config.yaml
init_std_router: 0.0133
rope_base: 10000.0
qk_norm: true
init: "normal"
init_std_o: 0.00884
optimizer: "soap_variant"
lr_head: 0.0496
warmup_steps: 58
dataset: "wikipedia_en"
Below are experts of layer 2 (counted from 0) of a mixture-of-experts language model. Rows are named router (the router's row for the expert), gate (a neuron's input weights, with its number), up (a neuron's input weights, with its number), down (a neuron's output weights, with its number) and show model dimensions 0-39. Each number is 50 + 12 x the weight over its row's rms, rounded and kept within 0 to 99.
After each expert's rows: a language model's description of what the expert responds to. This comes from a sample of Wikipedia text that the model never trained on.

# expert 29
router:53 59 65 48 51 33 39 47 42 59 51 62 47 44 49 73 57 24 46 35 62 58 44 50 69 26 53 58 53 36 44 28 44 84 53 71 61 56 55 57
gate0:60 47 44 40 80 59 48 58 36 40 58 42 49 69 36 58 77 60 51 37 67 39 38 48 29 42 72 71 56 64 45 66 51 47 44 33 52 42 46 60
up0:65 33 60 58 31 59 49 39 58 58 44 32 48 62 47 39 21 46 53 48 57 49 41 32 60 52 54 46 31 57 61 39 51 44 72 61 61 55 69 41
down0:40 43 51 57 40 53 35 64 63 44 48 42 38 60 27 33 51 47 47 81 56 46 52 55 70 46 43 56 50 49 59 55 68 52 50 35 56 53 51 61
gate1:51 45 49 44 51 58 23 54 49 68 39 53 23 50 50 31 32 49 55 48 67 67 29 50 57 40 47 62 74 56 55 67 72 56 40 59 76 40 64 50
up1:41 52 35 41 48 39 53 54 47 51 58 69 60 54 44 60 61 62 54 66 58 49 83 42 49 48 39 54 38 74 45 55 48 57 42 43 47 43 44 61
down1:52 41 52 33 51 31 58 35 26 43 70 53 63 18 54 53 62 48 55 35 57 56 48 70 44 47 39 40 30 57 55 61 31 52 32 42 49 57 38 36
It responds to: Word-initial prefixes. Latin-style prefix pieces starting a longer word, such as re, un, con, sub, trans, ex, usually after an article.

# expert 38
router:48 65 56 49 46 45 49 49 48 67 49 56 32 30 42 49 66 37 41 43 41 60 45 29 54 37 25 49 64 48 50 58 27 60 41 52 53 58 55 62
gate0:48 13 63 42 47 44 46 67 55 32 24 47 13 38 70 74 38 35 48 56 45 19 57 48 66 54 24 51 54 48 44 59 41 60 83 64 58 59 36 55
up0:37 26 67 53 32 19 45 51 55 58 45 44 46 46 51 87 68 47 34 41 45 43 52 42 68 75 54 79 63 43 57 54 59 37 53 54 41 56 33 76
down0:48 37 37 68 55 61 48 68 56 56 58 51 33 53 55 45 56 39 62 39 54 55 46 57 50 61 59 42 60 46 56 59 72 59 70 45 50 36 28 70
gate1:58 56 29 69 76 47 79 49 40 54 33 67 45 62 44 36 49 50 53 48 44 68 56 53 43 42 39 43 38 31 47 62 46 64 57 64 51 30 56 36
up1:56 48 14 65 73 62 50 41 22 63 46 58 65 56 42 23 44 57 48 51 42 47 54 67 55 48 55 56 54 42 61 47 59 45 49 62 55 32 60 47
down1:41 40 37 53 52 57 41 59 68 59 37 69 53 67 53 34 63 46 56 48 33 22 59 74 60 58 55 53 51 47 50 53 35 43 62 23 53 42 51 59
It responds to: Names and place words. First names and place-name words in prose and tables, such as John, New York, Boston, Brooklyn, Street, Park.

# expert 36
router:74 59 59 44 35 51 59 52 24 61 47 54 40 54 40 57 49 51 47 52 54 49 46 36 60 58 48 40 62 57 55 54 27 60 42 67 51 55 57 70
gate0:56 54 45 58 31 31 42 44 74 27 50 52 47 35 36 27 56 58 52 46 53 40 37 62 70 52 47 52 62 56 49 53 56 34 77 45 48 28 53 36
up0:60 34 55 45 55 49 56 41 53 42 37 51 54 65 49 53 43 45 56 42 43 49 28 64 56 66 48 56 49 49 52 58 61 47 71 64 52 07 51 54
down0:37 56 59 54 70 39 68 60 38 60 47 46 53 46 65 64 43 55 58 35 49 61 47 68 26 45 40 89 42 38 33 65 48 34 41 59 49 75 35 34
gate1:49 43 57 53 48 63 44 36 63 21 26 51 32 45 70 53 40 51 45 49 41 38 48 61 41 36 51 57 56 70 65 41 47 67 47 55 26 45 40 70
up1:46 46 65 44 50 53 09 31 69 42 50 44 43 30 36 56 55 42 51 50 44 34 41 50 58 52 71 53 45 31 52 50 78 66 53 32 41 34 38 47
down1:27 37 57 62 52 65 53 58 67 30 66 71 32 49 41 31 76 54 44 37 40 59 67 52 74 30 62 51 52 50 43 39 51 68 33 43 32 21 40 54
It responds to: Line breaks and headings. Row-ending pipes with newlines, paragraph breaks and the == or === signs opening section headings after a paragraph ends.

# expert 63
router:60 50 71 61 34 64 39 39 41 54 48 43 56 50 36 57 60 62 49 32 39 33 53 42 65 38 58 52 59 47 26 45 35 46 51 68 56 50 35 60
gate0:64 44 55 37 56 40 63 68 64 49 69 38 73 36 71 38 60 39 49 28 42 58 53 58 30 45 47 39 36 41 43 43 42 38 60 71 69 30 59 63
up0:54 37 46 35 42 56 58 66 46 46 52 53 72 35 65 54 58 49 41 32 32 56 47 36 45 44 52 24 43 40 62 49 54 42 49 59 74 35 46 71
down0:58 45 51 50 47 18 39 58 44 47 41 44 55 33 54 60 51 76 36 38 38 55 57 40 57 58 51 73 49 75 47 57 51 57 57 29 58 61 60 40
gate1:51 51 76 54 47 20 68 65 54 49 56 62 51 46 68 70 61 48 59 42 63 37 70 42 32 44 46 53 42 51 40 47 53 42 35 64 46 46 52 52
up1:47 44 16 49 53 81 27 49 48 49 49 43 47 44 47 11 38 51 68 50 33 64 49 73 67 41 32 39 54 59 50 55 51 39 57 57 71 43 50 50
down1:44 35 42 55 47 57 45 50 36 65 45 45 40 54 51 33 47 37 23 68 42 33 44 62 60 35 49 56 48 58 40 37 52 62 43 62 51 29 46 34
It responds to: Institution and group nouns. Nouns naming institutions, places or groups after the or a, such as University, Party, family, city, School, District.

# expert 51
router:68 71 54 52 28 52 54 44 31 72 46 65 56 29 51 57 44 40 36 45 67 66 43 50 49 54 53 58 58 43 40 65 33 65 48 51 58 46 66 57
gate0:42 54 62 64 47 56 53 30 61 49 50 35 29 37 65 49 49 47 39 23 42 60 49 62 57 40 47 46 42 60 42 53 31 20 59 51 36 56 43 34
up0:62 52 61 62 58 62 52 47 46 46 58 46 48 42 57 32 42 37 29 44 61 54 36 57 41 62 41 33 44 46 59 48 32 35 49 69 46 31 62 31
down0:51 54 38 60 33 62 52 24 49 47 75 43 31 43 66 39 33 39 62 62 54 46 36 55 51 34 47 47 32 50 41 33 48 64 55 45 52 53 45 60
gate1:56 53 52 59 52 38 60 57 55 63 45 57 77 39 50 68 53 54 60 60 45 88 51 40 64 58 68 50 35 46 49 77 46 56 37 55 50 26 41 43
up1:65 59 53 44 37 43 68 30 55 34 41 48 53 46 56 47 49 52 55 64 68 36 38 34 49 28 70 55 44 50 47 33 44 43 69 55 48 61 49 57
down1:28 46 42 61 21 61 54 49 42 51 42 56 61 35 32 34 51 53 44 51 35 45 47 62 30 71 62 47 58 55 43 46 40 63 33 22 45 55 46 55
It responds to: Indefinite articles, counts. The articles a and an and number or quantity words such as first, one, two, only and more, usually after verbs like is, was, with.

# expert 12
router:87 55 61 55 43 56 53 39 53 55 54 52 33 55 28 60 41 38 31 37 60 59 48 45 52 46 47 31 63 24 37 50 29 49 35 59 58 62 47 61
gate0:54 57 41 56 43 37 38 32 63 47 62 47 30 33 64 38 40 34 39 59 44 47 61 36 42 41 54 54 33 56 46 48 52 55 60 46 56 48 70 27
up0:50 50 49 64 49 33 38 34 54 58 59 40 29 40 63 48 37 41 53 69 45 47 56 40 54 52 55 55 37 59 42 65 53 49 59 47 50 49 76 26
down0:73 52 37 64 45 48 46 34 69 43 45 67 72 61 28 35 54 41 40 58 47 55 55 52 28 26 38 46 49 51 50 38 48 52 51 50 53 63 48 61
gate1:56 43 24 52 60 54 54 48 69 64 57 57 69 73 59 48 32 39 47 59 37 33 37 49 52 50 60 37 49 65 64 36 45 40 55 46 36 47 55 56
up1:51 59 29 42 69 55 54 44 53 60 53 68 61 72 61 40 30 39 52 57 32 49 42 48 77 44 66 32 53 53 67 26 47 29 42 50 31 33 50 49
down1:53 47 56 40 54 58 36 58 47 65 40 46 43 65 50 59 40 32 67 43 47 56 64 67 63 61 51 66 45 53 63 44 36 25 39 64 59 65 44 42
It responds to: Table cell separators. Pipe characters dividing or opening table cells, mostly in stats, election and sports tables, plus section markers (===) and semicolons.

# expert 39
router:62 53 60 37 42 45 35 37 51 60 62 48 38 38 51 70 31 52 50 41 57 49 36 42 61 51 49 31 59 27 38 52 37 56 56 59 62 53 34 64
gate0:51 67 46 32 56 40 34 52 51 75 31 43 51 34 37 56 50 63 56 39 50 72 48 57 61 59 44 43 52 53 40 40 59 46 24 62 37 40 46 60
up0:57 40 40 56 55 45 70 47 52 55 60 23 49 42 61 42 38 57 25 38 69 50 46 39 24 58 40 39 61 32 42 46 36 59 62 54 53 58 53 52
down0:60 50 60 31 48 60 59 50 55 58 55 45 39 57 58 35 51 45 59 44 50 51 64 30 35 40 49 40 36 42 30 46 41 50 57 53 38 69 49 69
gate1:48 59 55 49 52 49 46 35 23 54 25 34 42 45 51 52 69 28 44 41 64 39 64 32 47 38 49 41 34 62 37 52 47 57 44 54 70 75 54 55
up1:81 31 55 43 62 41 33 66 59 48 49 43 51 51 53 55 45 63 68 61 53 51 43 66 35 32 56 46 48 44 44 37 59 69 45 64 54 48 44 44
down1:60 60 51 68 46 49 45 56 35 53 60 42 49 45 60 48 60 61 45 53 60 67 34 33 69 56 39 31 58 61 13 60 42 36 56 54 36 75 72 62
It responds to: Spaces and ch pieces. Blank space tokens in sports and election tables, word pieces like ch and est (grandchildren, longest), and quantifiers such as both and those.

# expert 33
router:73 43 46 39 34 32 34 47 33 59 46 68 35 40 45 60 45 44 42 57 43 41 51 48 60 25 39 36 60 40 38 57 38 58 50 53 60 54 48 52
gate0:40 51 55 64 69 50 52 49 67 55 31 47 37 50 70 49 63 43 59 31 53 52 30 55 45 51 40 49 48 69 24 64 63 75 54 66 52 48 48 54
up0:67 53 50 33 38 58 36 63 65 50 41 62 28 38 48 46 59 65 55 73 33 60 52 59 56 56 17 71 32 60 63 53 38 42 58 30 44 50 72 46
down0:71 54 60 52 48 49 50 42 22 49 63 55 45 43 37 21 45 51 31 71 49 44 50 57 52 59 67 60 69 35 69 30 38 45 38 36 55 46 38 55
gate1:81 45 57 61 45 41 45 44 36 51 71 44 62 50 53 55 26 43 54 58 69 33 53 50 54 43 63 35 70 37 57 34 55 43 38 60 52 41 32 32
up1:30 57 53 42 53 65 58 54 71 55 29 54 34 41 56 26 76 63 40 58 46 57 43 47 54 53 49 61 36 62 59 63 53 42 68 61 44 53 62 53
down1:58 61 78 57 56 44 43 39 53 24 75 44 70 65 47 59 41 43 50 46 45 57 49 51 56 43 55 57 58 50 35 47 66 47 39 72 44 70 69 47
It responds to: Word-initial capital letters. Single capital letters beginning a word, often the first word of a paragraph or heading, or a surname, e.g. M(eller), C(auwelaert).

# expert 48
router:65 54 47 49 26 44 28 49 39 57 55 39 38 52 49 58 68 43 33 50 46 51 44 57 61 33 50 55 59 46 35 38 34 62 54 68 48 67 37 48
gate0:52 45 43 39 47 50 36 57 55 61 53 57 27 48 80 44 56 53 83 53 62 53 65 54 69 45 25 55 70 65 68 76 55 48 49 35 49 51 47 31
up0:64 59 35 54 44 46 43 52 40 55 52 54 32 43 57 39 52 48 55 41 61 42 66 38 45 59 29 52 55 49 77 60 47 37 50 36 35 48 54 23
down0:68 42 66 65 58 40 60 34 55 59 43 62 53 77 48 56 52 51 42 81 59 41 52 46 42 45 61 54 57 68 31 53 46 42 40 48 75 48 60 38
gate1:47 56 52 54 31 44 50 84 58 49 50 48 54 46 54 42 69 43 55 59 49 37 42 59 43 60 44 44 65 44 51 48 56 43 44 80 44 41 42 38
up1:49 39 59 55 69 27 57 28 53 43 40 66 57 50 59 55 37 48 39 41 47 48 62 50 47 46 49 59 39 40 32 35 45 50 39 42 53 47 54 49
down1:58 52 41 53 41 74 54 39 52 48 57 51 63 52 54 53 62 59 55 30 61 40 49 44 50 42 51 34 55 46 47 70 54 41 38 45 53 55 53 42
It responds to: Opening brackets and dashes. Opening parentheses, en dashes in ranges (1977–1981), opening quotes, slashes and LaTeX ^{ or _{ in names, dates and formulas.

# expert 8
router:63 53 56 46 26 44 40 46 45 62 49 53 44 48 36 55 46 46 35 35 44 50 45 52 57 44 42 33 80 30 44 49 34 68 46 64 45 53 49 64
gate0:55 45 64 46 49 24 23 62 56 61 47 49 44 67 49 33 61 37 58 39 34 36 53 53 51 43 51 60 55 50 53 54 61 56 67 49 36 43 36 57
up0:62 56 38 62 25 29 39 43 61 48 39 53 64 43 29 35 63 20 40 35 54 53 57 52 52 34 49 57 55 40 65 68 44 40 61 32 43 36 49 41
down0:52 70 51 43 46 44 78 46 51 62 42 51 62 57 57 54 52 35 53 39 51 37 55 43 53 43 44 38 70 48 46 25 53 44 46 31 59 59 52 51
gate1:49 59 56 42 36 37 40 55 53 31 48 34 38 59 41 80 51 67 58 32 46 28 65 64 55 46 53 55 50 55 40 46 29 43 47 42 62 73 49 36
up1:47 45 71 57 40 46 47 68 62 31 67 23 49 62 56 40 69 54 54 58 41 42 52 42 31 41 62 63 42 27 53 66 41 76 46 50 38 32 56 71
down1:38 33 34 48 46 50 38 47 36 47 60 40 39 39 54 66 45 63 47 68 43 50 43 77 44 29 48 46 49 60 34 42 54 61 53 70 57 49 62 44
It responds to: Lowercase word-start letters. Single lowercase letters opening a word after a space, often in LaTeX math or mid-sentence, such as k, c, b-ayonet, s-ouls.

# expert 45
router:47 54 56 52 46 60 34 43 43 75 52 58 35 48 38 55 45 34 56 69 53 46 47 41 66 26 52 44 44 40 61 31 31 71 43 73 40 36 48 55
gate0:53 34 65 43 32 71 49 38 43 52 37 53 49 35 58 44 46 46 53 55 38 47 58 60 56 28 52 59 55 51 40 51 42 65 42 56 53 32 44 63
up0:41 52 56 35 59 56 41 58 65 42 23 47 48 58 54 35 40 50 63 54 35 49 55 35 68 49 35 48 27 53 51 50 60 64 56 49 38 46 37 54
down0:43 38 48 42 40 63 62 51 65 29 56 58 62 50 50 25 38 59 43 58 32 49 42 13 41 63 58 45 39 55 37 57 76 43 46 54 53 58 40 40
gate1:52 54 40 44 44 35 66 49 61 63 58 50 33 54 68 36 44 75 42 55 54 58 66 64 65 44 45 25 50 49 68 57 54 66 47 45 57 41 45 17
up1:36 47 47 65 51 57 56 45 58 51 61 52 45 54 55 45 51 26 68 56 46 71 47 29 44 46 49 45 90 65 50 63 58 47 62 60 45 64 43 55
down1:57 62 49 44 46 39 54 53 50 53 37 64 26 41 57 58 49 61 55 31 41 35 21 60 62 53 62 44 30 52 46 27 45 52 40 47 44 39 49 50
It responds to: Prepositions of, in, at. The prepositions of, in, at, during and near following nouns, as in part of, Location in China, shot in the head.

# expert 28
router:52 64 93 66 33 40 31 53 52 54 48 51 46 28 48 64 55 57 42 43 63 44 41 57 68 45 33 53 68 55 27 36 36 60 52 63 48 48 39 57
gate0:37 42 53 48 48 44 66 54 71 47 46 55 48 58 32 32 54 29 57 45 48 53 55 58 54 79 59 49 58 43 32 44 70 54 44 35 61 74 72 45
up0:62 38 50 48 49 46 40 40 39 51 53 64 72 40 74 41 54 49 52 61 57 52 49 31 67 50 45 42 41 55 57 58 57 63 46 54 53 68 55 56
down0:55 55 36 42 80 45 57 39 36 66 64 64 23 61 57 56 83 29 28 45 46 64 48 47 41 45 57 51 43 51 53 52 47 67 64 68 50 36 52 59
gate1:50 68 60 54 51 53 57 22 51 60 43 63 52 26 59 71 65 36 49 60 35 44 59 53 41 23 34 65 62 47 54 41 51 25 41 67 44 41 53 52
up1:72 25 41 41 48 33 50 64 50 38 43 48 57 14 51 66 37 38 52 56 43 20 51 37 37 45 51 29 46 66 63 58 68 39 59 61 37 52 60 67
down1:36 53 57 48 58 52 54 52 64 50 38 70 27 54 61 50 60 41 76 51 21 46 53 54 62 51 44 50 52 58 56 41 40 57 38 25 38 48 51 47
It responds to: Institutional nouns. Nouns for government, military, services and technology, and endings such as -ction, e.g. Section, Army, Defense, recommission, Police, television.

# expert 50
router:47 65 68 46 30 38 46 32 30 46 40 63 44 45 50 61 32 46 39 41 56 40 48 41 45 43 50 43 73 52 41 34 35 48 48 73 49 58 62 59
gate0:62 42 70 71 39 45 51 49 45 37 24 32 29 48 50 57 44 70 67 67 45 44 54 44 56 35 69 41 51 22 53 30 33 47 44 47 36 30 50 29
up0:59 44 70 51 42 42 67 70 62 36 71 42 48 61 54 63 53 58 28 39 32 50 55 44 45 56 58 28 63 32 36 59 61 53 52 48 45 23 33 46
down0:63 57 64 66 61 55 58 40 49 49 38 47 37 63 40 59 78 44 42 57 70 48 67 51 41 51 54 73 56 55 46 41 50 51 43 44 41 34 69 67
gate1:68 46 47 49 54 50 65 42 56 60 32 71 48 48 48 50 71 36 47 61 53 71 40 44 54 48 60 57 62 70 64 38 64 48 35 40 56 58 41 59
up1:50 48 55 53 64 55 53 61 26 48 31 45 53 31 59 46 49 58 26 42 65 76 50 34 56 35 60 43 50 57 35 66 67 42 42 53 76 58 50 72
down1:40 66 43 50 48 39 43 39 44 39 41 33 56 47 66 42 51 58 39 58 62 71 54 52 51 61 46 69 43 55 48 61 79 40 46 52 46 65 38 66
It responds to: Capital word-start letters. Single capital or lowercase letters opening a name or word after a space, such as P-avel, C-eltic, T-ischbein, m-oons.

# expert 0
router:49 48 55 45 26 54 36 26 46 73 52 54 52 59 28 68 49 44 29 50 54 48 46 43 55 36 40 43 76 39 44 59 47 58 59 67 65 44 43 62
gate0:32 44 41 59 53 55 35 31 61 41 53 45 42 55 37 57 55 56 55 54 53 52 57 57 45 40 55 37 54 41 59 45 37 61 47 41 42 60 30 57
up0:49 49 72 63 59 61 45 57 49 42 37 36 70 49 31 33 42 51 38 87 57 50 58 51 43 49 31 41 45 38 49 45 48 29 55 58 59 44 59 41
down0:45 71 53 74 39 52 50 57 57 34 43 47 42 58 45 41 40 51 49 54 47 69 41 39 54 54 49 30 42 60 58 32 65 31 40 57 69 70 50 53
gate1:59 56 34 45 23 43 48 45 58 57 47 69 76 60 41 34 36 66 51 61 60 48 62 50 42 73 33 51 51 40 70 48 44 63 34 41 47 51 39 35
up1:45 42 65 46 50 55 71 43 51 60 62 51 49 53 41 44 48 49 43 57 45 44 28 36 64 55 53 36 53 63 38 27 45 46 49 47 55 23 57 49
down1:27 56 47 44 47 59 28 62 34 76 43 50 61 68 62 44 40 73 48 44 51 49 36 55 57 59 40 72 48 61 57 42 65 68 62 69 48 43 49 47
It responds to: Capitalized name openers. First piece of capitalized names and technical words, such as St in saints' names, Par, Col, Tr, often in lists, tables and species articles.

# expert 24
router:51 39 70 54 58 37 43 50 28 52 50 67 31 50 39 72 50 36 33 33 48 50 57 46 47 52 53 48 81 58 37 39 39 54 36 52 41 49 39 60
gate0:54 32 37 43 45 48 48 41 29 54 48 72 52 62 37 73 57 29 53 33 32 51 77 77 44 24 45 50 50 55 56 44 60 44 59 64 60 48 31 30
up0:64 63 36 80 48 50 65 59 45 45 50 53 56 45 45 40 50 69 39 48 27 58 51 43 38 50 57 53 43 38 44 42 61 44 61 53 34 42 43 27
down0:42 48 48 30 43 42 32 58 47 43 34 63 62 61 55 57 47 56 58 30 52 44 64 47 45 47 63 56 47 55 47 45 47 43 59 66 38 35 55 54
gate1:28 61 43 47 48 60 45 69 31 55 41 40 33 21 41 47 80 53 52 53 38 55 35 44 30 47 48 36 43 33 35 43 46 30 61 46 45 42 47 56
up1:41 55 38 49 34 64 47 90 44 54 60 61 28 20 48 57 57 55 49 40 36 44 62 47 58 42 29 57 31 46 45 69 39 51 53 48 44 57 56 49
down1:37 66 56 38 57 33 59 84 63 72 46 41 34 51 25 32 73 42 48 64 68 63 50 58 70 47 47 57 49 33 26 64 64 53 44 52 54 53 48 61
It responds to: Infobox field colons. Colons after field names in infobox-style lists (Born:, Discovery site:, Release date:), plus coordinate marks, 'of' and 'by' in credits.

# expert 27
router:62 55 58 53 32 26 44 55 41 27 52 74 38 32 42 42 54 52 20 42 51 49 48 52 71 46 55 47 57 38 70 65 37 54 49 56 53 39 36 81
gate0:39 30 52 59 53 40 41 39 59 51 46 47 59 54 59 53 50 75 49 52 37 51 83 37 50 38 33 23 46 50 43 67 30 51 55 51 51 45 43 43
up0:61 69 52 49 26 49 38 61 46 44 70 56 36 39 53 43 40 38 35 55 41 40 32 61 60 79 71 65 42 52 50 64 56 35 65 51 39 42 58 66
down0:59 35 74 62 60 53 47 43 38 57 67 52 70 36 42 63 50 45 37 43 47 52 69 34 66 71 37 43 61 58 33 45 51 37 64 49 54 44 34 61
gate1:50 40 57 36 46 68 44 53 18 43 52 73 45 56 44 42 61 75 32 52 55 48 46 64 48 48 49 43 44 50 42 51 53 55 39 58 57 53 50 47
up1:54 70 60 42 51 43 34 55 89 68 43 49 26 41 24 52 66 41 69 46 36 46 49 59 37 55 36 49 57 45 65 55 71 54 39 28 36 51 32 46
down1:51 52 47 00 51 66 35 71 45 67 61 47 61 57 32 66 39 55 27 68 59 54 60 51 60 47 56 58 51 39 52 41 45 49 61 48 52 64 48 51
It responds to: Definite articles, possessives. The word the, plus possessives like 's, his, its and their, usually after of, in or to and before a noun phrase.

# expert 55
router:70 61 63 46 35 36 62 47 23 48 55 64 29 43 45 60 50 50 28 42 47 43 56 47 52 30 38 50 53 45 42 42 27 63 31 57 57 41 63 68
gate0:50 49 56 62 43 44 74 35 48 41 35 71 49 53 48 33 47 42 47 68 69 65 56 64 56 65 46 56 55 42 65 51 49 60 42 44 57 55 51 32
up0:43 60 35 21 53 52 45 56 66 51 25 42 56 52 30 59 56 62 48 61 66 58 44 46 44 57 41 54 39 21 54 44 50 52 38 69 56 51 63 59
down0:39 50 44 43 49 33 54 65 67 38 50 55 70 37 59 53 43 30 51 37 78 60 59 61 30 51 38 56 50 38 74 54 57 45 39 68 32 40 54 64
gate1:55 53 78 49 55 49 29 44 49 45 42 57 52 24 42 57 40 57 39 34 43 56 71 59 58 51 73 43 41 58 43 41 18 59 56 55 46 55 68 50
up1:51 49 45 48 43 64 68 45 55 50 47 56 61 72 44 52 42 44 54 58 49 53 34 50 44 40 18 59 56 49 42 64 79 39 43 48 51 47 38 58
down1:47 31 47 52 36 50 58 40 52 65 55 54 66 51 51 44 46 60 62 45 60 58 43 43 58 60 29 67 63 35 20 52 49 72 44 64 55 47 46 54
It responds to: Semicolons in lists. Semicolons separating items in results tables, race records and name lists, such as 7; 4 or White; born, plus colons and pipes.

# expert 40
router:40 40 72 56 39 54 25 48 26 52 52 65 27 49 44 61 76 34 38 57 38 50 49 52 65 54 42 39 59 72 47 57 37 59 54 55 56 40 47 53
gate0:39 43 51 65 67 42 25 41 62 63 43 69 43 28 59 51 38 44 19 57 47 52 18 58 64 46 21 60 39 55 63 40 46 44 47 40 49 49 46 60
up0:59 46 54 41 38 56 82 55 27 37 38 30 56 69 54 48 57 55 75 56 53 63 64 52 45 51 64 57 47 37 38 42 54 62 60 52 51 41 49 39
down0:47 49 70 23 46 58 37 42 64 38 46 59 43 53 55 42 68 55 35 51 60 74 38 27 56 48 45 51 59 33 57 41 40 47 31 74 56 40 34 51
gate1:52 28 30 69 56 44 61 50 67 59 48 36 42 32 40 62 54 54 39 60 60 42 59 42 38 53 48 64 52 55 48 52 61 47 49 42 42 59 42 76
up1:49 50 60 52 57 23 50 45 47 38 60 18 48 43 50 50 71 44 56 50 61 53 51 50 60 37 77 54 47 58 60 52 67 64 53 53 41 53 69 46
down1:35 32 41 60 87 63 70 34 57 37 63 54 19 47 40 41 49 44 40 66 74 39 68 43 43 54 31 46 36 40 45 41 59 73 37 42 59 36 44 42
It responds to: Table pipe separators. Pipe separators between table cells, usually after a number or name in sports, election and listing tables, e.g. "114 | 60".

# expert 59
router:69 49 68 73 23 45 34 32 38 51 52 61 44 39 44 53 48 66 32 41 44 38 46 55 44 53 42 53 72 37 36 38 44 84 57 48 47 69 48 84
gate0:48 34 55 21 65 56 39 66 51 42 52 60 37 47 72 39 55 50 53 31 50 60 34 51 52 59 39 53 41 54 57 43 91 61 33 39 61 55 57 69
up0:55 51 64 57 56 65 37 73 44 21 46 57 43 51 61 51 54 46 63 39 51 59 54 36 60 67 38 54 64 51 65 52 94 57 41 53 46 59 53 50
down0:58 63 56 66 34 58 45 51 49 62 62 45 42 44 42 57 45 66 48 46 69 46 52 33 50 54 35 32 46 53 68 45 30 39 43 48 34 53 44 41
gate1:34 57 59 49 48 54 53 27 63 44 23 33 56 77 51 49 39 48 56 54 65 44 57 48 36 68 37 60 44 53 41 56 47 51 60 60 49 38 70 37
up1:53 48 67 49 48 54 32 63 38 60 43 43 47 62 66 39 46 49 50 37 37 35 36 30 62 45 47 51 46 49 44 79 27 37 58 35 40 58 40 45
down1:46 47 67 53 58 51 35 62 38 70 46 55 35 47 46 32 49 49 22 51 60 61 50 57 36 58 43 52 57 35 49 53 54 22 77 40 47 43 45 36
It responds to: Line breaks. Newlines ending list items, table rows and headings, such as after names in lists, closing parentheses, or == section markers.

# expert 52
router:55 64 69 53 49 39 46 52 62 47 52 54 41 43 55 63 66 52 33 45 36 50 55 54 51 36 41 36 69 39 33 52 41 63 52 51 52 52 72 63
gate0:29 61 61 38 45 39 67 40 37 55 40 47 29 40 56 46 64 35 57 52 54 53 53 60 48 59 25 63 83 30 43 18 62 65 41 59 41 60 50 32
up0:41 46 55 49 53 30 53 60 46 50 53 74 31 47 61 63 45 39 22 44 59 56 28 40 56 72 71 39 42 51 31 36 69 34 49 59 28 47 62 32
down0:41 26 49 62 70 51 61 58 58 55 44 49 28 53 52 36 46 69 58 41 26 76 45 62 62 70 65 39 53 64 71 60 39 58 59 52 50 56 48 62
gate1:49 45 67 52 46 65 58 53 60 42 55 54 31 42 47 62 69 60 31 47 53 52 41 44 32 65 45 39 84 48 44 64 40 51 72 47 48 81 46 57
up1:59 42 52 27 38 50 58 84 50 58 59 27 35 56 49 51 63 42 56 33 56 37 41 58 30 55 44 41 62 51 38 67 51 59 59 42 35 50 42 47
down1:40 36 68 63 50 71 50 42 54 42 63 33 49 61 74 31 40 60 46 34 63 50 43 33 47 35 47 57 50 78 56 43 41 51 54 67 66 57 34 63
It responds to: Name-ending letter pieces. Short letter pieces ending or splitting foreign and personal names, e.g. Hark-er, Mah-m-ud, Wenz-h-ou, Pat-el.

# expert 14
router:42 58 58 65 40 44 55 48 36 62 46 75 44 58 47 41 54 46 31 53 59 39 63 39 70 34 48 29 50 40 39 28 36 67 45 81 46 41 60 46
gate0:46 34 53 53 32 40 40 45 48 40 35 50 65 52 67 51 42 37 56 16 52 60 53 57 56 45 57 51 52 41 48 45 44 44 35 21 31 74 55 49
up0:41 34 60 62 43 43 39 49 51 58 32 60 51 41 69 68 26 24 58 21 45 43 49 53 54 53 52 49 38 47 50 52 36 54 42 40 45 75 57 48
down0:60 54 75 62 68 68 45 74 52 37 61 59 36 58 30 64 49 63 26 49 49 61 41 64 70 29 58 46 40 64 38 60 55 51 48 73 60 45 33 46
gate1:48 36 49 41 45 54 29 34 52 50 66 62 67 50 79 35 65 31 43 56 62 22 61 84 42 50 46 46 41 59 57 42 50 52 33 32 58 42 50 40
up1:43 51 58 57 66 53 62 49 51 46 79 46 55 48 59 64 46 91 38 39 43 59 63 44 58 50 71 52 53 45 34 78 55 50 42 34 47 47 55 72
down1:51 55 39 53 47 39 15 58 59 59 59 51 33 66 49 34 69 51 59 38 43 46 58 40 54 59 48 43 27 58 41 58 57 43 43 47 40 29 59 43
It responds to: List-item hyphens. Hyphen bullet opening a line in lists and infoboxes, such as "- Date of birth", "- CAS Number"; also hyphens inside compounds.

# expert 44
router:52 57 59 47 53 45 61 36 43 74 51 71 44 38 25 48 51 41 36 52 51 51 63 47 45 53 55 40 62 48 10 38 41 68 39 49 60 52 64 49
gate0:42 72 37 57 45 45 39 54 62 51 49 50 66 60 43 64 46 50 60 63 65 55 50 43 56 67 69 37 56 45 50 41 48 72 39 51 63 58 49 46
up0:46 64 41 24 31 60 39 53 47 58 57 63 52 43 28 54 65 49 51 53 70 50 44 46 40 60 65 69 33 40 32 60 57 52 45 34 59 54 50 73
down0:39 40 39 40 59 53 49 52 62 44 61 48 66 35 56 48 38 58 49 47 52 45 55 76 72 58 83 63 22 45 40 57 56 41 76 42 50 42 54 40
gate1:41 40 47 68 51 59 59 33 44 43 66 52 48 66 41 77 42 45 59 50 42 50 47 49 56 35 49 39 39 45 39 43 38 53 70 65 31 43 55 30
up1:67 51 38 30 50 51 41 53 29 65 37 43 41 39 61 36 45 49 55 50 37 30 47 28 44 45 52 84 65 52 78 48 60 32 46 55 49 41 46 67
down1:60 72 37 58 42 58 62 39 44 58 59 73 28 74 54 41 44 45 49 35 45 74 43 38 61 33 49 40 48 62 53 40 52 63 33 47 58 39 55 33
It responds to: K/z-sound word pieces. Word-internal pieces like it, k, ak, id, often in names or foreign words, as in Ka-it-lin, Ak-k-adian, cockp-it, Ky-iv.